Weights of a small mixture-of-experts language model, trained from scratch on English Wikipedia: 8 picks a token, a shared expert of 128 neurons.
Below are experts of layer 10 (counted from 0) of a mixture-of-experts language model. Rows are named router (the router's row for the expert), down (a neuron's output weights, with its number) and show model dimensions 336-391. Each number is 128 + 24 x the weight over its row's rms, rounded and kept within 0 to 255. Numbers have three digits each.
Before each expert's rows: a language model's description of what the expert responds to. This comes from a sample of Wikipedia text that the model never trained on.

# expert 60
Sports and competition words and their word pieces in season and match reports, such as Championship, touchdown, Biggest home win, rebounds.
router:108143152124076125114138129146113128175153117112146086129140128151134136152144116150108090139121123122144145059104152113128116133135136134114156118144097123134175111148
down0:144146123115140165156086134137095111133129144168121108127161157126131141144144141125157116146152127104187115140160164115136145076130139147136139121179104098115104150113
down1:124117120106172142125123108197188080113121154132122128114087087156109119191180131128143093190153139136063132121123161145159137095138154187105159152106128102168116141139
down2:145114128111131081106135152134128101144134129096139128117134121137108143118103093180076178105102106119125128169134149106152110150121139150095099158200142107140134132170
down3:146159119101124116157110129074116088154163155171139119138120141120126134119136147120127135104145133111151142154111168122142115139165130137118119153156145154107144161149
down4:124174141135148156087072122156157129087125162114085140097137127155074143110163134094155131144128119095135139159138157104143138123153113111163119111116144145125105136170
down5:124147141104138132160141131088110090165101129130158112139129148104171148127151118153097116121127108136153154128103103107156120133121179147098163122133136086158145122138
down6:161110138145120160138094132144146124121127156144153109090126121155111124130159129149123119143141127131156119123140137115170171084097096114128124177143093099139119196162
down7:130120146176096181108123093133113090111115103099120115164119153136128144160124165083098112106152121135143131145145135118137094108126125125101120129116127104126109151119
down8:111118159138111128137087156169144212109136156151125143130139115114146135155162143116123068125119124106128118140175128165150120105141141141081119125136103099151118105133
down9:141148150099097115136117115141103151149116137121115127125078142133121148139173086140134085129136098155117107160122132137050111161128142146095114115108131119151104130171
down10:124112117066093143165154151099134082140128110170131191101100142131128080137115084098129137151141120083155118132127146155118150130108113164174131159134133158095157131156
down11:129110117141129125113102103113156138117113112121103196093116081120149130109103134159111150113106122158186170126081116146145115139104157154147086131141130171146132079138
down12:155158113122136129139139089097148135138109154156160123142102168136142110128103113114136161121114131111139099101143069132109144174118142107124123162152112142145094125087
down13:091163130094165159099116106144143114106100146135158111105122114135110104153118166127150102149140140126075113099137117105112168096138131150135104146162116102126117159129
down14:167136099113108123113140146130168150136147096167164110142076130118146131124121096111144150164142120116164139126100148124136092130149155108127137128117129128134146184134
down15:111112178118134113121058109140129166100105142095116109137079159164119160124128121082158124181088128105091136114107144105111096127153100108132137138123118161147082126110
down16:127127129135140112109113134133132118127131134120154139134109151121163143138092138201138174094119109099137146147116121129137146139097183136104117122141157092112115152080
down17:145131144129132129114114112090088167143126092095125126154090118139118165094081117130146127064156102169136165142152110091129117173048133119145091102135151120097109066148
down18:135132142143116167102148084137132139114128107148106147117156058160129152128122117164158120116118120135041113140086121167159118139091117141130150139107117133138129083140
down19:134079138109114139103149120142102170131134099108146166123138184150139102106102174131124068119092103118107143104146122123119137162169110105133184089155107122132148118140
down20:144087161116121145114153099111120097129099096118119125083128117145088140135096148069135153135110085168096143114117141054086141135117128112150092080127097102136132118144
down21:101181073141149090115141084146139150165086102108122140137123149144142129132110120120139123141096109128103112120075134147133111134123175112097204132112093138110118112107
down22:103125109102112094149105150117164115134121124135126151134162162119125157085113123119109103143134172112094146091080107146133117181183096105077153124105104160124109085166
down23:108126181131127132106152122155127106120139106099148138123109141099108121107119121134105149111123109118096163155135079110125116170113150128129142109110146125133128128151
down24:145108132103113135118149112167141129121101156135143160126114131118138134126143137145118112183133151121129110126102105142168195133117133152139126109119087118095127094144
down25:122133101117138126131114109129122141129121134098151168144106127105167152145120122079154136113127117111127155110151111159149119149106144159144119182102080142122149111146
down26:109138143118118133132130108098120140126162131132123102120174130144110101147124113142090149123160118146115143110107121099084131084148108126113168073095130153138141099124
down27:108143138154100118149124144152117119145111137155120152141144069143184158178123112118140112130147133124115094129128112118113139064147123142172132152152133167143124126146
down28:138131151116078114090115109145101134151140109146128108124075133124156089136185107165097097095109143126101128142113140097104131077137145109149137131149171128088105090152
down29:132135113122138160139103105092116101147145156138119142124119121128164147129105150124104141079135146108140115147145152167135178132093138108122174137125124114101127111134
down30:105135146140118109152137124164164148149126125171152148092099105079090133156146086133092112153130147152109087127130101119105111135121143110112128143137153117174112126148
down31:188105104154113096120152154124150114152160127166120146154142163125131096141123148114102149087135114123154146125146132153126076153131134142116118127132144122146098084141
down32:118099149142139140141137125149137100115119173162120165102092129130144140099150136147155160137135116138090131152123131195102133137172145123110148121143114102146104205144
down33:070117122103127182156137137096123139150140161089129126149158080167129133151182131111134109161170084096122119094093129127124130092121089143157172100110110143101138149107
down34:080080115134124113138153133128123139105144154122132133123118071140138139130141113177141139153118097116122100167143134132145084173143147178093145148129135125188126146108
down35:097099132115168097123103116071120182133144134140063157155105117108168146132140167150125159100144112173114107143165142106167104131105094132160141143114105132177120100141
down36:096156109091131121136109132112132140150123144157106100138145141105138109112163148155091069160115109114168127090111184101172114105148156118141152144171126128159136113159
down37:103129130099090092181157150081154136115113126166123151137108120112098132137118089100155151140151133107166102128107146122112143140116130106117161083173126190117123131144
down38:160121162138123131083098089148139137135112121113120082136137100130156137156134154128115144130129142151113126100122112144099149099155123083117152111127123100110115106145
down39:114092119163180136111106121123170143161132093137112131136150122121126096131130126140093156140123152129116151146184109141115095129105149116110147127100171110154145122090
down40:118136097168141152135086067102141124068112178117114101149119109143081078118144144144086152108121131136118156148132125161112140082132087116156152105137112099177122137112
down41:143112119090126108126151167073112118119148154162090150124154135189115068126084169136152179169123128106139133118092080135130141108152150119128152159147140108100153122137
down42:122162119123145129119135149094121124168127125134098129121134106120133121116139122129178149122149127098110147118124123140141104125123066111150110137140098091152171102120
down43:129107141092139107120120127114117113104110110129133132130106136161149096163124139104140150109128169105143120138134135136143152148102106154134101090101128130108130111149
down44:138121152078142102157152095171120159172197117168110153099107136169121132157160121129121138111104140143085123114126140129095109127119145139088152095085158126129144120100
down45:107124138147134108159128115087107132139154172170137119127115143116127133132150125129123153096111175107132087089133156133125145101121196100115110117135111164108130138126
down46:101109133131150161104111156135163118152156131137098123132124101125073130092113150099151123126118096108143136125094112137125124085148122119123119106106064130098136168100
down47:080134104149158167141154105154143120140110119106151108130099118087134137116118141086122118102110088124063141102160122116127125186087123133113102151116154098141138113113
down48:120106108117135117132144155147127106091173148100137107122137126136126179110127099147143121139121129129174092132144114131141142100147095113115107173157079150115132133163
down49:111105138173122147108174149106112167132127159133126106144121115125118101150144151105121097136119103133106186148145136100112118106086139143130097115154135167151077145080
down50:119119141144093104121176114119150126143098158127191123147158112123148087139115114113108126123123118127153104124114171154117115098134179153105113145090121142148129132139
down51:127122104131119121157105127094128117110162089152142132111149107144135153133159149116137126085127146176090160110114144174175107105113079152110128108120150076118169123097
down52:096177192139108122096138151163136109103085143106121128125137145180126143137104121118140148158141093172153161121138120118111149121167140116153070121132148121131122107128
down53:072092159129144136118130147101094129141120130154120113110133090117129094122117146147105112108101122116129128156146164109081110106127130160106095090133150108136085112120
down54:145151141139116089095121145152151161112120124125144121134157127154098120134118126100148156166121159176133099143091133139084121133110127138105119141084131173160107093139
down55:120161114145123138161105123119108135145117135133135119121127150107156154126140125141117148117144114126145151105104143096118121139118083105147162159132126075096136137086
down56:126144073161143115113063113093092113166137134104084113126080161108147126104089137150149156095105153118141150126147094178119133139114171145136138153130129142115147178166
down57:134106127124127136149148116142139136174107112226103127159162111140124126147128160135129158145089126142103175092095162115187136152095186090116129161167134077140139135139
down58:087132142085124121113120093118115132133126115161103066105144125122124132157142145099126137137134137115155114126116121131162154091127147104099123123118133123097101124148
down59:113079133129139122141109119147167110117114170094102155161151140119158137139152081140136108156121114156126125124139127084146095113081135118157137154120129117126173091122
down60:133137112108140129110100121142098135140154099121157070129123062157116108161084109167105153118165143144112104116142086076106092140116120104147124124142138129139089127110
down61:149164147108154160115095124125143141125081134101103127126098100138123125130149160105171133161065124164109121111120155139157147143127125135143150128077125124124130127145
down62:114136153116093131119163125135146129138114146102102094111101073138127075136128156112109131124123124136085161102127106158174116128207176149094100102133146097184164133146
down63:152142125171157141128189137084183112109153116170106129178148074144119151107135141111096171108126123147140097136138125189143163129114118129129118128121122112144121118114

# expert 0
Verbs, auxiliaries and relative words right after a sentence subject in prose, such as plays, has, allowed, that.
router:111124129129113094136176129125126107156150100129132087137127182108152139162121139114115093125099145114133159128114138106123079117149100127124143165122140110148119162136
down0:128107142155118093112119151113148133136123116122092149130137131158138092098119142116122150116138138119082136152128138122148144149124110118148160135136135113157129148125
down1:123066155152112109131132170131173114114148135107132113144131153153143123164183162163119149124131128160161108159108153121127099131121121104127119145086183123144109107113
down2:100144137116114150134144148087120136136101193128161123147132102138153136104172129124139138115145150088100102082141108188101140139158142133129117134114125125132120111131
down3:137125134119127124140169133148138140102116100082135134110126131133150136152158162095102116111140107113120134169139134149119129144073130131156126125109138156148168118139
down4:138112125119143089094143159119134126120102128122124147129150153172114136076174132104201143098121119157100155160121142121139106140129145145092157134118148121104182082177
down5:120178109121148123077141134154093108128163124153074168116174145115109103163112119109142099120140118124126135125137139123152152136128096100191151147143100121166165100097
down6:129106173079146121145157062132117115104159118108133159138182146115106157112139097117132142156121120150123153114104111149123122097148106146140144131107069120156136097112
down7:121110139116120151149144113161135120151091165134109145118173144094132129108106133109137122099143152155156144102130139153134162220092136132120146156126124174128132121126
down8:139137144082083141133115122130108113147156160147130130097159126117104106162114147114142117113134176138156117110108113123145172157076125149119141123117112139112204116142
down9:132100124146121110167105144087150126102131144114140107124115158105135107138080114119092096140119161137118164134156166123156105115149103080140141150138122132173113134118
down10:130121090187122150144132165109181118152121115176121097146125125150122095115116128129107114133088121090111090106127145128124113129126145129148102151129133122141097148076
down11:128132167130180102115135181096139102108126112129157165172167126147079170124151148135144158145124121086099100142103115160139096170114134090119162137139196138147093103177
down12:115131121169113099160117100138121184150176105108084146136143148114129156139153106102152138094134120095157131143088147107109102165131154119086113089131135139156105095137
down13:089128108136132146164119121150104142144150136087121114126094121148125165136124126103108128132133076131113121112100097166116144137146114139110120116137090143093115080182
down14:164160123118100176129108088135141149155147143145113124128124120153150128103122149114140112144117150125100133148148114159136145144113137117124122167131140124125145140142
down15:130118105139102139139127115121115090188122175115150106112103146124128162115126107143166102146084124147156118107102157152112114141125112156088111135121160106109105126093
down16:099134112148124065140148138159150139125104144143098109083122134085137135129137097130095083109104134133168160139116120104135135127145119113128122121114119119125118182174
down17:110149148149092131123133173095145114121110090124142064102169125133147148171088130126091176154119122101145145108129079090116137115111117134144102159136097089159148111122
down18:117141133113116090143111114136123083165138171094121125163142115134133128127095140067108132127128113144140172135113125110117114134122119112100126184126104163128137075153
down19:151138133133098137123132178110158145170100119126121137138152102137156127184129160151132117077128124099159126089149110092151169143128154158115103139139155134123100138111
down20:136169167116136148094161161122130119135138149128133115096131133124104105136095161141108081165175154131122048126128122140103115121133123096100108114146103100101176139125
down21:144135150124184125128115110131104098142129158110131135102084176129113155163095141113144089123126137156134119151116103149136128149136101146111129095131095151137138137128
down22:116132178112119153097128163123110133148104137090128142118096136118161137124127140115134086120147145090142127095124108173098151166131123133061139156142141147130113132131
down23:101155118121142141072105131145100073115101118115144169133154121124140083141140090156138154127188119208127113128182088132133116165141114124142108103127083088136089082141
down24:157136103145152112193096135097108149114150082115147122133102146156110108190133137115109112097092106142127121124134131124114084145108155126155100090162121117139137138102
down25:115116119099161106096127155154127097134139130141167132128142125146119065140161124132070126095116119140131155157147119141090106136139117155121168134139146124142140125137
down26:102103177129103138114124133150112146118126121123146128143135104136109183110163131149160143078151147142115100116103133136117139122167076109137077137130145131104150123120
down27:136160096120103182135116142108150143129135121132081108141127108146121085142141126117107166136141108088148106119170126129091133090129119145126076161136140171139142118151
down28:114159137110112103115073067117084118136136114119125139136145122137122147139156082096112123112159108139093144106104097142151145129116102128107114138090097125160096106138
down29:155121118138150066151100150162107171125126160137150103158147118125104123155153102123110136106115113128108116147093115148104143165091160135126132124166122100136126131115
down30:109092132179121159159135148111100159149090151088115119121159145121101180117135145118104166129156154114125083101144130103140168161040085122106124110176129108119102119130
down31:122140132132123106092120090124129107146111102143161099078159178140153157149128122122109136098133111145144119142110142099098164146135137118098128104111109098106100123164
down32:155150158118132075124164116096123090145124105160140133145169147153131128128163153149074165108121102170148156131101097125088110131169119154153107187133120172158045130176
down33:125123093113122109152103088107145117119153126128099126186173124153089121130145116112137090112110149123121139144097140137115134106101110123114128088178116138111169130150
down34:157144125084157073145126173089159110103119141180139129170071137121132110092150145121103142120094140111125135141132114135146097105143123137152128142130170149145149129123
down35:110172130128120105148152134122144144123132062161181091114136116112112140160174111102093147146113116101127118115143117135112136119116147160102115106125145088128097155114
down36:086119110165135097106148156097151135100117131145088136144104122138137133116110121155117112126094110120093144060152145127117147125131121157178095128130132133144182124127
down37:177144158142115095082111162126107146124133106103125134116157086121133114185111140118136111100130100123119098149166117125084115163124139122123153129128136124131136135109
down38:125153148149123112126099167134119121139158077100135141125124138148147089133100126096133139105114086108119123146130143100174099150114142121124149168133123117140139164121
down39:133112133112132132096146160122139135127126083127077183144173117126166138134130120090128126110142099100086109148140100123132117127124163144135131108132132122091142154115
down40:134130121124171114076127103115078149100119098150175137141132151113110129162142111115107096173112112144113123098090135074137138106144090149165137138060101109152135104124
down41:143144134169158112138096119161113123115130121110124091118096146104122115164144105076152133084085164113136091146133127122173161173092119099125147147138114117105109154129
down42:129109110130113130133101157179099105103089162151147126142161153129129108157135159139097112160117141151134139120173179164168170144139102142163183178143140138139187096140
down43:144109112172153143168133098118138094133128147117155083132109127107105156167093197149185160109142143140130138113091143135131153129179178144115098089123093127115139142093
down44:137112208081121141115163145132106118155136148080142143178156145156066126100127103101105142117166135137156122130138123124111148168137111153115115118163134119124088128129
down45:109129095101115127111090072122082120145163130129104126110164103118181133162106136134154153160148143116113135080113145139115178116083168148119144116120133076102204170087
down46:128142129121123130096123165118110085142094127120114145109173151151102175145117147156150154142111110107154155134175144120166120141146098129096122154119106153128086141160
down47:112125127132112122136119115093142126132112201152147128138096096127153131039144132124122122136116135131135102085124113139156125112149147103166108162133104126170165110111
down48:112148129143116210170119156101138175187142163111089098129118122114144134172161145073131087114127123158140114100135110164096160151099154143111141133173141128101123118157
down49:121091136131145089106177125119146112108137099134125156105138108149151096159146177135135108113080124153129110143086160157133155120115066115167105112149152117155129128126
down50:105087148142160144150073100128184114120095124117103094129126103092110091137142138137072112119124105152126079157115163149083127152090076133141182131109149122139127133103
down51:132106155144147105169149181104151145123116127138161150162101161101116147082162104113115121145130136131132106115072112154132119085152135104169120140112142119161134087124
down52:161125080091122102112117141123110182116140146114115137153158117090093143092112119152113129151172127164110165154160130140103142097154107176138152116148151167110151096143
down53:118159153100123096137137140142155116111147154096122144137185133113143125138150127142126149134141142159154140156163099113174125113108151173122129137164113140128160142143
down54:132153109107143138116101107124122116128144133140117107119106129149142098126103164180153080111120113104124147183175123096152111101088126127122134098146129096106131130148
down55:117154141084168102104126149130089120122165110111134124134172091170165134170131122095111119166121117074116154070155093121125156151129108145088170094103160090104158165123
down56:126116128112125152129153159142126157162131130113193114134126138136161134101131088158103139156112093134157126108130129101102123159173148135126133112096100113121129134069
down57:135128111134112106167188136119142151150101141174123109144155152114081104106098111146111090114095094155153163121127130108162117131157140106144111141129084162134123081120
down58:119125088077141114111123161104117114102139084168148137126141137125109146106121143141135157144144120108145161120168146117171093120100097150145155120116123116113129134167
down59:119126115139083077143092111106100109138111080154107122124144106174172133121131129121081137121119101114163150145129102089135118109103114145123103138127143131129061127182
down60:134128123175126104135151165082133127138163120140089123115115112173138137121124157111103144131076077131162102155132136098116127115124110174117135170119127180142104125117
down61:095144124127110138117146131169131111137118134114148119112154126109142118161141070082116125122110155125105124106110138157103158158144132137102133079181139087115125139093
down62:131126178134126158123129105106123159113110115114107191141140105143080111126111105107147137103194141144141142132075115094082155143160090081129117160146154130161135137122
down63:132137148089121108134125103116121121169114156121126109154162134147108132132137127116102126121162163107105185153124139100142140110130114152074173114152137116114108136084

# expert 34
Verbs and particles for events and actions, often after was or to, such as held, played, released, up.
router:139135134089130125118136115138087092155127117118156141110161146121115145149108116131102107120122167100127150102113161094146092152155105137147137147130092104164143112173
down0:129108093125151099123088094092125161138187121148122092143128129150102142130144120136106106139136155127140107109135124134114109148098132172128134115131092113100111114121
down1:089127123134142177096115140174159102092170099123125169127117085130140113166129167090107134130118120147127121159152093139136122150132128111092074122071130189144117170143
down2:144130104111151119136186153131149120120146152112115121090135127141117157089145120153126142096111164115151136109164106088112130096132111106109106140137155157120113103092
down3:092118181115167162159091142093124119127129119122125127100146102086128128138107154091142113132135099106140123113142108146157144076088112092150128167115162126129106108145
down4:092119150140109135146162138168146118111129095143135141086119119119146091138139097107132175176167137128116110164136186148134152090135100109128100082117178128152083149132
down5:157149093153126100153152106167120153157112090117107142129138121112168153141159112112160145125093113137129118164114110123091096137118100112108158108126125151175122135146
down6:151119125113136127132157130137134135108096130154118164115108101169099117152179123115116115076143115129114122131139177151127102129165172106131088141140112109112119168113
down7:099134098200130159137097143133141139150145129093116106123159136151171153129149125133132162164118137124154152095117140128157144145128154085106135159147149129101122128131
down8:127128124129078070127124146107124108149106188105095126135144198182116120106159129127106157101084120124119186168104174124122109136114114140141131123133151135179117096144
down9:085142167092152111106149113147083126160135119144140101134137117122129145139141098105115102132156150097166123090125086123124159127075134117122115143162121113108136106161
down10:159173115167127162121078126147103128178090140115122165141146143136101097134121088089106195122121132095093120161084117150139132134143122153094122165126081107140118135138
down11:149123157159131136121116132161107168146129066128090096129131128106143150122107111124130072108157132110100114115128116148093160081098153155111163156162167150148172149151
down12:154124135153118146138123137113149134124133132136139110151112137116100095133068153106119106119133122153149178134138172116132136152130125143119122144092130133141135119116
down13:125065114156136143175122105122142118148137121133100113139137144095109097183132122106151173095152095139091139121133153155113078129121131130202068115131133092154108084141
down14:146114100110136111127148124149146113141109076132106104168125145131128127138162121136158103096131117134161121129120107086103111118137130180126128146112162117116104099110
down15:144110121126144139135119114177154134107125114098170146090162119108138137119127140100117139124134102134086050121113103106112137153151091098107162115127129146172144134137
down16:142135148138104105140117109125145125120161127115098126105162120142094168098152100104132187120116158111151100108123122126131127108146147089143123097111110171097136117131
down17:136128173137138095139111115132179134120157142113121102095119122147109142126137126120125049129160139108155095146129115090148137122175092132119166152129138158173149107139
down18:143139165136120110135151122114157106113117158132156104106087127174102159084148147117119148162146135119121124116086145145154146141177139117146129155131154133162148126130
down19:120139137157111144161117115113122123166139125110134099105113114119121130151130093165067115130122136124121089110111115131124152164136142140156119135199151129142113092120
down20:144131110145123128098207160163113118117129114120109132140137096114141134157132114147119119107132122144094090133171163141101146135132130090122103106121127078130127124112
down21:133114119119123115162151128123113183120079115124099174128117088148131129125148155117169092095162108108060110125121126136092112111097113104120108098129121154106117086161
down22:110133144096166094122135142095105172131098086157149137130142077144136115161083116106125156133179084148149124108179132103092126102067099113178136077127135136169162084167
down23:137091133117119148104104133134145086157123121110147115099073111115154106112117159124115138110143177118126159133158127132121095095136152127141122147166169131143148125118
down24:116082098142127110137092112108175105092145122146152126143112144088133152117114119107125090128161111079153121138167116135130106096164106140106133138084133164131141159150
down25:128123156138107095096098128162151102118126149104102139126140117116125101152115145132163133092087171105149140133123135142123142118155133130119091160129126117111147118102
down26:134103100113148126144150115119108152146133106113140141165118154161141128116140106121113154119133110155092088125148104126059129155118134115099129092107120108121173141133
down27:114123103155106149130119143122112088161091146103104112126073142158148144093119115164132124117100097084080158131119147140145123112142144163132138161134137142133040120123
down28:151130129112133145118120141099112135084117093134111154128107137125128122180126096130143101119091088155093144137135120105163118167134115135169177137171126120106109124148
down29:172105147139102111113123114152094117165122142146114144171113129108067132121115107109119106160131154129147132145091148119122099151142123125099109086125137103154139053125
down30:106123155153173134123136125143097171141095084121147137086142131142130132122154152127170165124164121116069113146114124126167167122128133158173145147134080106111111140118
down31:124111134119091113174122196075149154141124140142085157133117166124081119109137143078144146157148105164116106154115139137130159152100171098137146071124153119119086127123
down32:136127107090122132131121160120112102123128124120117115158155110168134118162121100127100143090128132130132133118168127153098110137140121165186152160087098130136135128144
down33:079085154152117157110157151195159122121116123115143106101130109087135121129119103145124067137119164184097157103061142149103132140111125122163117109151115135110160124189
down34:119166142066129084126132095166161164146140092117140125098135070144088115140118088102133131133140108119159139138128119102181146109113084157142146110142111129171157138134
down35:137118160127114123178146150154164086110145105146149160123196064114126091185124117135116149135136154132134154083129079141131117108100156158101114123111120094164130138143
down36:080128111094138148109152133100121107120080098109126154128116104125090111155138137205152114101141103131104119140110148134109114151121155125144168125127144110135131163092
down37:136127150119116123137078119128105137166122142141160123106101116142110109098147153120103157088129149133047105129056146113178118183104146145069130153145159144116131057156
down38:121099118127103149104151089086116159162143115133152151134151156103142124116148131137110133139148152157063136141112088149149160126116096163124172116095112135149133139137
down39:148103174113103170178116152086112165130141092158100133095157126135151144151157125104130153071136146109103103151110092152131131131155131154092144114092142119116100138078
down40:159099116116107135174141164113121097138128157127135122133165143147169103122104179110146122102155094103144147091080123145114130159177102102084094099138127099117102139173
down41:114103097142071132129159136122151115137139084121108147108134128113154082101094130141131095118138140118116129135120146127088114133128139126129124174158145135116111122145
down42:072132100124095120120125169098129148154113151110164120121135117137132115114138099154080141188119107107137086119125128147126112144109119155140149135155178141071118146101
down43:137120205107137073131134122116171099138138135140154138118111172092158146116146140069093098108110136132140117135129121108144133157107136141117118117115084168060121115124
down44:135110135150120127119170132071143161117131129163128158163117136113129161135146145153168105109158121131133145174116108169103125161110106081087132125106139132157148144128
down45:138144117081126116161112142155169089133163104124145144111102111086117114148113099142069150097121107123117089150129128141126126183111107126136171138153122086105089110124
down46:144105153120100112135128142144174109140111139146134101157096116093125129130134148120090102181133159103100075086099170156128109105117155165119137123115107135105071094141
down47:133160154125094132103186127141098164118110079129148167119124165106099126161110109132108129096175104136137109107141100173105140098097144175125140155110124147155131069124
down48:137136099118102134138167129122120146139156113102096140155165098139096116119126159170101147123127136110093159133127133131105103148118124106093111144154104087167127105113
down49:134097178128122099133125145111111121141123088115139127100148136148118141164141126121177129083126115099151111112103121086175163128136147099153139152150134170148129106156
down50:139153089083114078118123101146144129106102157153096141129144112116106128108095173140123116151160153093180121128166143124144146125075114144112113115110131112133150109094
down51:105127136144138126133158113145108128169132084155139156131132096122130144124116132140128082104140136148100137118126141126169153128099123111084128131183099118128153161093
down52:140146133109152152072147182125112110124094112151154154105134192144148103157104161153116138113093120094132077122125139114117134121168133129116111172166083093136119060069
down53:127132145095126139101132144112133089161092166162136108115166140153161091092114122123085102111094137142148110095123112165106139109129111156098112123118132137147105126165
down54:093104082131085149121137124154147136122104122046095153131157138114116126128148164153125164111181141183103152114121147168146161114091114106109123125139094119126110097128
down55:128119153152084102183158144126103143119159120152122103174159126118148092120158090156134103110115118145096121118098146143118100115157130120117126101153133166142110155165
down56:115130127096127107073117094083129139135119084127141138071071130119145107151094112093107118107113096132147116157150082127152128110142099156147117152091125149122122134155
down57:166113151126109108121122165126139127113121120099119141150171101126085115116107124133138151142146127139136102136098109112166139139138162147094150122137162090130175127103
down58:155115168108117112109115131093116110138104105161141114124176117115160105076126139117130157072116142130123145124100172125091117159119155109135147142133144164123155115118
down59:113138143177132140150157127137121127105132111135108095130099176111126121122138117158127112162115113169127094102119098140068132100148120118138143122166104123113100132147
down60:123089127172142117157143174135160120101114083119149180134102100068159083151108117098179135163105096129119132130113119175132130114115135114170136146116106126138119143188
down61:116071073135145119116089106091128085129111122117125106090125124134138144134129124155110117113069104159134133121120149121147108125138143141157083131136119111059159135150
down62:135095104122143088153063128108109114136105129149138074136129143154161101104111135134125117148074137096141178121106135140123108113107108128185143138114143125188138149153
down63:101138168117103120080132147088162156115108138170120111152131128161095106097150154117171122143108150090121117087188156101158182126159128133104136111112119154102110113108